{
  "experts_per_token": 1,
  "d_shared_expert": 0,
  "activation": "swiglu",
  "router_score": "softmax",
  "balance_loss": 0.000875,
  "norm": "rmsnorm",
  "norm_eps": 1e-05,
  "tie_embeddings": false,
  "steps": 5556
}
Below are experts of layer 4 (counted from 0) of a mixture-of-experts language model. Rows are named router (the router's row for the expert), gate (a neuron's input weights, with its number), up (a neuron's input weights, with its number) and show model dimensions 0-223. Each number is 128 + 24 x the weight over its row's rms, rounded and kept within 0 to 255.
After each expert's rows: "mostly gets" lists some tokens that are sent to it at least half of the time. This comes from a sample of Wikipedia text that the model never trained on.

# expert 6
router [116 142 109 109 178 114 177 156 103 159 128 117 115 101 112 140 116  91  85 124 176 128 141 136 156 135 126 150 141 159 107 116 104 136 106 148 127 113 101 131 113 124 111 152 157 173 139 139 117 152 158  98 109 157 103  91 124 157  95 154 102 140 153 114 151 111 104 140 163 109 135 180 107 155 129 110 152 148 140 137 109 132  98 102 100 105 119  96 138 109  85 131 148 160 107 149 142 164 129 128 116 107 146  92 122 144 159 120 140 123 134 160 128 146 178 161 139 104 129 146 151  96  75 153 141 148 130  93 153  83 100  89 143  86 126 165 128 127 108 111 126  89 159 167 152 114 142 118  88 144  96  94 105 141 122 149 106  87 134 120 168 104 159 149 134 144 116 124 145 135 139 103 176 155 161  83  96 146 149 143 154 107 103 132 148 144 140 143 120 115 133  88 144  99 109 114 122 156 103 154 141 174 102 107 157 140 123  92 100 170 100 159 131 106 121 107 126 100 107 126 104 160 121 160]
gate1 [ 80 138 115 126 170 169 119 125 170 147 110  96 124 124 155 122 129 150 159  96 152 157 169 139 115 129 138 122 140 149  89 128 143 205 152 120 161 103 131 126 125 126 150 151 113 125  84 155 108 131 125  99 118 152  60 133 150 144 134 109 156 163 115 143 107  99 118  65 126  89 155 133 100 171  87 113 136 134 154 139 107 130 109 131 102  97 166 105 142 145 173 130 116 147 150 164 143 120 109 147 136 113 151 111 145 150 121 108 148 148 137 119 163 124 153 130 126 134 113  91 131 119 107 117 123 105 115 142 115 122 150 117 146 156 175  98 114 149 113 119 117 100 155 158  94 104 136 120 143 154 134 108 135  73 140 127 152 110 115  76  98 120 112 122 131 164 153 121  84 154  79 120 157 170 156 150 110 122  92 167 133 130 137 120 126 113 131 123 135 144 123  93 125 125 127  95 147 176 119 133  81 133 156 144 113 110 168 139 149 179 171 158 163 134 155 105 123 117 134 104 161 101 138 137]
up1 [113 100 126 124 192 133 115 119 109 109  90  97 124 143 149 113 160 128 161 122 164 147 144 103 102  95 104 122 145 138 105 121 184 176 129 108 152 105  91 172 151 129 172 140 118  99 107 187 119 151 126 133  98 110 113 148 131 169 100  88 144 166 124 182 146 110 116 121 100 110 118 124 104 133 122 101 130 103 174 160 103 138 113 130 107 120 159 100 135 153 179  92 143 160 155 143 142 126 118 153 103 148 148  74 128 119 113 115 128 163 139  92 144 157 115 113 107 174 101 123 131  89 109 126 106 100 117 131 180 148 132  97 164 124 159 112 129 119 118 133 137 141 115 136 134 104 132  79 141 114 136 135 159 127 145 169 165 134 135 110 118  83 101  94 126 148 154 126 171 144 150 117 138 113 130  96 122 126 153 160 163 127 100 132 124 144 112 149 139 112 107 133 177 156 114 117 165 148  89 136 119 149 136 127 129 110 154 151 131 155 173 145 164 152 129 116 148 147 118  78 147 119 123 152]
mostly gets: "'s", "ic", " her", " m", "ous", " national"

# expert 12
router [152 132 121 103 109 131 122  97 119 139 124 178 116 129 153 118 146 107 105 169 139 121 106 170 130 133 125 152 109 144 105 116 153 109 116 160 147 143 110 103 107 103 137 100 136 177 113 107 109 114 112 117 103 146  97 130 142 124 106 140  99 184 138 144 119 117 144 136 114 103  95  95 181 148 139 145 161  86  74 154 116  98 106 118 101 141  93 149 120 132  61 126 108 130 109 158 131 121 105 110 142 106 104 129 119  83 172 160 121 133  88 118 115 146 137 134 119 113 181 141 113  87  84 127 161 138 166 150 100 139 142 143 129 105 124 145 125 164 124  94 141 130 165 162 106 123 106 109 120 106 126 146 116 130 145 119 127  94 148 155 180 122  89 116 150  99 170  81 104 179 123 124 189 129 102 114 110 111 127 122 124 121 141 150 124  72 107 125 139  86 150 135 134 145 111 117 153 101  79  94 118 142 120 163 134 138 114 107 133  95  81 114 154 159 138 165 140 119 112 118 109 135 154 161]
gate0 [121  91 131 117 138 127 109  97 114 117 139 133 155 127 124 129 160 124 139 164 137 129  88 100 147 126 189 144 103 125  80 134 109 131 176 185  94 111  80 132  95 155 134 142  80  77 115 134 135 116 168 130 102 159 165 155  90 135 107 114 136 158  93 129 116 100 178 125 144 108 107 140 143 175 112 102 119 135 140 137 107 110 137 162 136 101 174 113  75 170 147 112 158  96 109 130  87 143 153 140 106 145 148 106 140 117 126 102 111 103 100 176 138 134 105 150 111 153 125  99 131 113 118 145 131 153 140 114 125 138 128 125 124 180 105 190 119 119 125 154 137 134 113 136 118 135 143  85 108 111 128 133 121 101 129 147 144  83 146 107 118 143 119  88 132 114 120 144 114 170 113 122 123 136 133 134 140  89 132 154 112 116 144 121 119 114 173 135 135 102 135 136 143 154 137  85 159 141 149 166 122  81 104 124 170 118 102 150 164 145 152 153 115  67 126 167 122 102  77 129 107 148 128 146]
up0 [155 194 135 140 161 108 174 106 159 182 172 112  48 142 132 127 138 161 105 143 107  99 117 151 121 166  78  99 132 118 162 132 142 114 108  95 123 127 133 147 154 144 118 142 171 138 153 113 125 126 112  90 154 142 129 109 139 136 143 148 115 106 179 150 141 149 120 141 122 129 131 106 135 149 113 122 168 144 121 122 171 118 139 106  95 127 174 115 125 117  94 188 102 121  99 120 119 138 105 141 152 108 128 136 117 145 108 156 139 121 120 106  97 111  98 126 149 124 163 147 134 141 125 123 136 133 127 117 143 131 144 138 137  77 142 112 148 126 134  69 125 114 152 115 124 163  87 141 163 171 167  80 167 158 127 113 155 110 124 124  86 139 135 154 114 104 147 102 148 138 114 116 134 141 141 143 133 120 132 100  90  82 114 128 133 111 152 153 152 133 136 134 119 165  80 175  80 121 117  82 147 150 116 107 142 190 145 125 138 135 127 110 150 148 129  69 130 139 123 129 141 124 151  99]
mostly gets: " The", " in the", " the", ", the", "The", " of the"

# expert 2
router [180 153 209 183 102 105 166 152 128 161 113 134 118 119 109 103 139 131  93 111  90 127 130  90 114 113 121 145 121 134 139 156 189  80  93 104 139 104 106 154 112 141 112 153  79 121 122 155 114 130 121 113 117 119 153 129 138 125 121 141  80 103 113 130  80 111 137 123 103 127  96 100 141 163 102 136 142 137 127 139 183  81 149 102 111 132 121 133 116 134  80 128 120 106 119 145 119 140 139 148 110 150 104 152 136 174 140 150 101 147 128 154 128 130  97 140 100 140 102 130 145 124 137 169 120 128 103 179 144 110 143 131 112 140 171 106  96 110 138 162 144 124 154 125 140 118 104 172 121 108 145 126 168  77 143 143 127 127  92 174 167 108 112 138 124 141 132 155 150 140 182 133 112 143 166 110 151 149 128 157 136  83 129  95 134 164 140 140 153 149 122 144 144 103 124 152 105 155 129 122  82 158 125 139 140 136  87 121 132 135 131 129 126 107  66  99 132 172 126 131 108 149 123 149]
gate1 [136 177 155 122 119 139 140 120 126 158  98 131 126 129 149 141 120 106 118 104 125 117 151 114 146 115 107 116 134 127  99 119 148  85 119 116 117 157 107 133 127  99 139 149 148 120 139 145 133 190 145  94 161  76 124 148 152 119 138 166 122 155 102 142 103 175 113 109 124 139 113 173 149 124  78 130 144 161 105 144 121 109 106 111  91  97 111 143  76 122 118 107  93 135 140  93 112 163 153  83 133 117 112 119  77 199 114 124 131 127 126 139 136 118 142 115 152 167 122 153 139 143 122 137 140  98 150 140 131 144 150 149 127 186 116 136 144  97  97  91 169  90 137 105 133 136 108 154 118 182 103 143 145 129 170 123 109 137 112 125 119 132  92  95 174  88 154 190 114 132 125 155 131 130 144 147 131  58 142 128 125  94 129 150 115 132 154 126 103 116 103 134 103 137 120 100 179 125  89 104 125 112 147 112 140 155 171 106 160 152 134 108 111 104 157  79 136 168 120 128  99 131 129 113]
up1 [100 167 120 163 142 133 114 151  95 115 145 110 184 153 118 103 130 153 141  78 139 140 138 111  95  59 140 165  92 135 116 115 143 112 133 139 130 105  86 125 114 160 142 158 124 124  99 140 111 150 191 101 150 132 127 141 127 123 143 131 117 140 153 125 182 118 106 137 106 154 137 144 115 140 124  84  91 105 156 147 131 121 133 123 139 137 103  92 121 149 111 123 131  73 133 134 143 137 156 162  93  86 136 110 154 132 174 187 121 102 117 146 132 110  84 138 133 110 127 127 155 139  79  96 127 114 104 160 126 106 150 159 147 152 124 113 143 103 132 164 112 124 111 101 109 104 129 115 109 147 136 141 170 146 160 125 162 163 133 137 129 121 146 119 168 144 153 159 147 108 116 162  88  95 119 118  94 140 138  90 145 149 123 112 111 118 149 124 138  90 151 139 163 123 127 118 143 105 111 151 132 137 139 160 134 131  96 108 189  84 159 162 131 171 160 137 108 156 160 145 103 138 172  89]
mostly gets: "ers", "age", " County", "et", "ing", " Town"

# expert 8
router [144  95  99 114 130 111 124 173  95 111 102 101 154 118 136 144 135  85 148  79 106 138 116 159 146 107 125 160 146 106 128 127 124 162 140  56 118 160 134  98  94 135 106 149 110 113 117 136 131 135 132 138 136 143 109 104 164  99 116 104 124  87 144 103 123 117 108 148 125 123 114 166 114 119 131 104 147 147 120 107 112 137 177 129 112 103 134 113 158 127 136 102 150 156 104 114 126 154 106 138 112 153 139 114 109 118 130 110 138 170 147 136 135 150 151 169 122 121  75 164 113 139 135 161 118  78 111 157 106  90 171 118 159 124 120  94 124 117 166 157 136 142 114 118 134 114  89 110  83 187 119 110 130  64 162 119 160 132 169 119 158 139 130 114 126 140 148  91 109 102 146  94 108 125 153 168 141 122  97 117 105 105 143  95 157 147 153 140 174 116 186 151 110 106 132 128 144 151 121 151 109  98 124 113  89 123 139 111 158 161 151 128 144  92  76 171 126 139 136 165 125 127 123  80]
gate1 [122 132 138 118 123 156 111  69 114 141 142 114 157 160 121 102  93 108 101 127 143 154 152 121 116 130 127 153 146 114 155 165 119 139 126 145 166 116 109 123 105 156 179 100 106 113 186 116 173  76 151 127 184 127 139 119 127 141 121 133 113 137 139 114 141 139 189 125 125 120 121 132 112 117 102 124 123 158 117 172 166 145 160 134 106 126  90 115 153 223 107 157 139 123 136 128 121 150 131 124 143 126 117 147 157 134 155 157 123 101  96 161 124 123 133 161 171  88 155 171 150 136 121 135 154  74 147 115  94 136  94 169 139 136 135 138  98 150  82  54 153  99 109 103 138 154 111 118 123 114 136  90 112 145 103  97 111 152 109 105  98 139 102 134 110 133 104 115 131 119 122 173  88 121 132 107 154 109 165 156  85 118 155 158 119 108 122 160 148 115 124 170 117 135 143 135 100 129 146 138 118 153 108 131 104 124  96 139 126 135 169 129 122 111 144 108 121 160 118 134 134 107 152 139]
up1 [108 111 113 109 125 173 128 177 103 146 108  96 117 133 139 111 108 138 146  76 125 115 118 134 129 122  67 132 115 140 147 146  83 115 128 124 149 109 121 151  74 131 134 102 151 153 171 105 128 127 134  95 107 147 112 188 137 152 126 148 102 148 143 129 176  99 140 140 124 116 140 155 120 135 115 155 125 146 110 111 131 145 115 123 147 106  83  92  92 138  49 128 124 135 114 128 105 167 115 124 162  98 115 160  77 124 195 133 133 133 133 134  88 143  98 125 156 143 140 156  95 140  92 117 136  76 168 116 142 128 114 129  97  95  91 131 112 108 128  84 107 104 171 102 145 132 126 147 113 115 120 157 114  95  84 112 117 136 132 145 114 150  90  88 149 143 105 123 150 139 131 135 121 144 152 141 162 135 105 160 115 148 160 129 120  96  96 154 176 108 137 145 150 126 127 126 118 159 113 122 158 110 165 127 123  90  91 143  87 108 118  90 166 112 121 128 147 125 151 164 148 156 128 134]
mostly gets: "0", " film", " named", " play", " =", " player"

# expert 13
router [111 124 163  78 167 130 138 121  73 170  91 114 124 137 163  99 145 161 158 149 139 136 149 110 143 105 115 167  96 139 101 130  96 146 111  92 162 140 126 116 118 104 130 158 124 139 143 133 135 131 113 148 136 114  97 138 145  97  77 139 176 168  93 144 161 142  91 119 142 150  88  88  90 134 136 137 136 138 102 110  92 145 120 112 167  99 148 105 150 144  91 106 106 136 114 141 130 121 154 144 138 149 101 133 131 100 157 134 108 159 118 124 138 116 118 117 114 125  94 175 145 146 115 161 126 118 151 146 106 177 127 137 123 115 141 119 125 160 147  77  95 147 151 132 145 127 121 135 104 138 152 165 132 118 130 158 105 119 150 129  95 101 110 124 155 135 114 149 100 127  77 161 149 138 138 183 164 150 141 144  89 157 106 147 107  86 115  91  91 128 118 169 146 113 153 155 111 150 122 142 140 105 106  93 120 185 104 108 142 117 150 114 114 139  89 121  95  86 110 173 100 162 102 137]
gate0 [139 144 152  64 147 116  91 147 100 116 116 127  94  69  87 156 157 114 138 146 139 119 100  99 159 174  74 131 120 144 131 146 114 102 145 142 134 106 182 153 143  84 117 137 175 159 150 126 142 167 124 104 121 123 138 125 122 151 131 106 109  50 108 114 139 123 134  97 136 130 146 111  94 130 142 131 131 110 159 133  88 124 105 118 122 142 142 108 129 123 113  82  96 137 125 129 101 111 106 162 115 139 126 187 107 142 128  88 143 145 132 105 129 149 168 116 146 140 129 118 144 136 143 110 174  99 146 135 148 141 161 158 151 130 135 156 131 129 145 123 118 121 125 145 120 157 134  61 166 128 132 140 126 129 125 152 101 139 149 125 115 136  89 168 122 149  95 126 112 140  79 169 147 150 121 124 145 102 125 138 120 126 169 140 102 147 106 100 109  98 153 102 117 116 106 141 124 152 112 139 141 166 103 106 153 165  99 148 143 167  74 129 152 121 142 135  84 141 160 169 160 146  79 138]
up0 [125 141 143 140 138 112  96 137 107 138 122 136  92 115 111 162 121  92 110 160 128 133 114 100 163 163  88 144 127 143 135 178 112 123 168 102 125  99 151 135  96 114 108 125 139 124 142 137 180 154 145 104 119 122 176 116  95 158 106  93 121  91 142  98 113 133 144 140 132 121 122 139 120 126 119 143 125 127 140 127 112 114 143 146 111 162 138 116 113 117 111  81 113 165 103 142 107 100  83 115 105 125 101 152 107 157 156  94 113 183 124  91 107 153 169 152  94  97 154  98  94 137 153 101 117 147 154 135 157 127 141 161 160 109 143 145 128 122 146 139 132 105 125 136 141 135 102 146 128 105  94  98 106  68 140 115 165 147 140  98 144 127  82 143 106 129  86 124 133 135 150 144 160 154 138 105 122 108 137 166  81 142 161 138 110 167 125 105 131 135 123 105  99 106 100 151 137 196 131  93 148 158 131  81 148 169 137 185 124 166  84 120 142 121 120 102  66 138 141 140 145 116 123 168]
mostly gets: " two", " as a", " other", " one", " three", " more"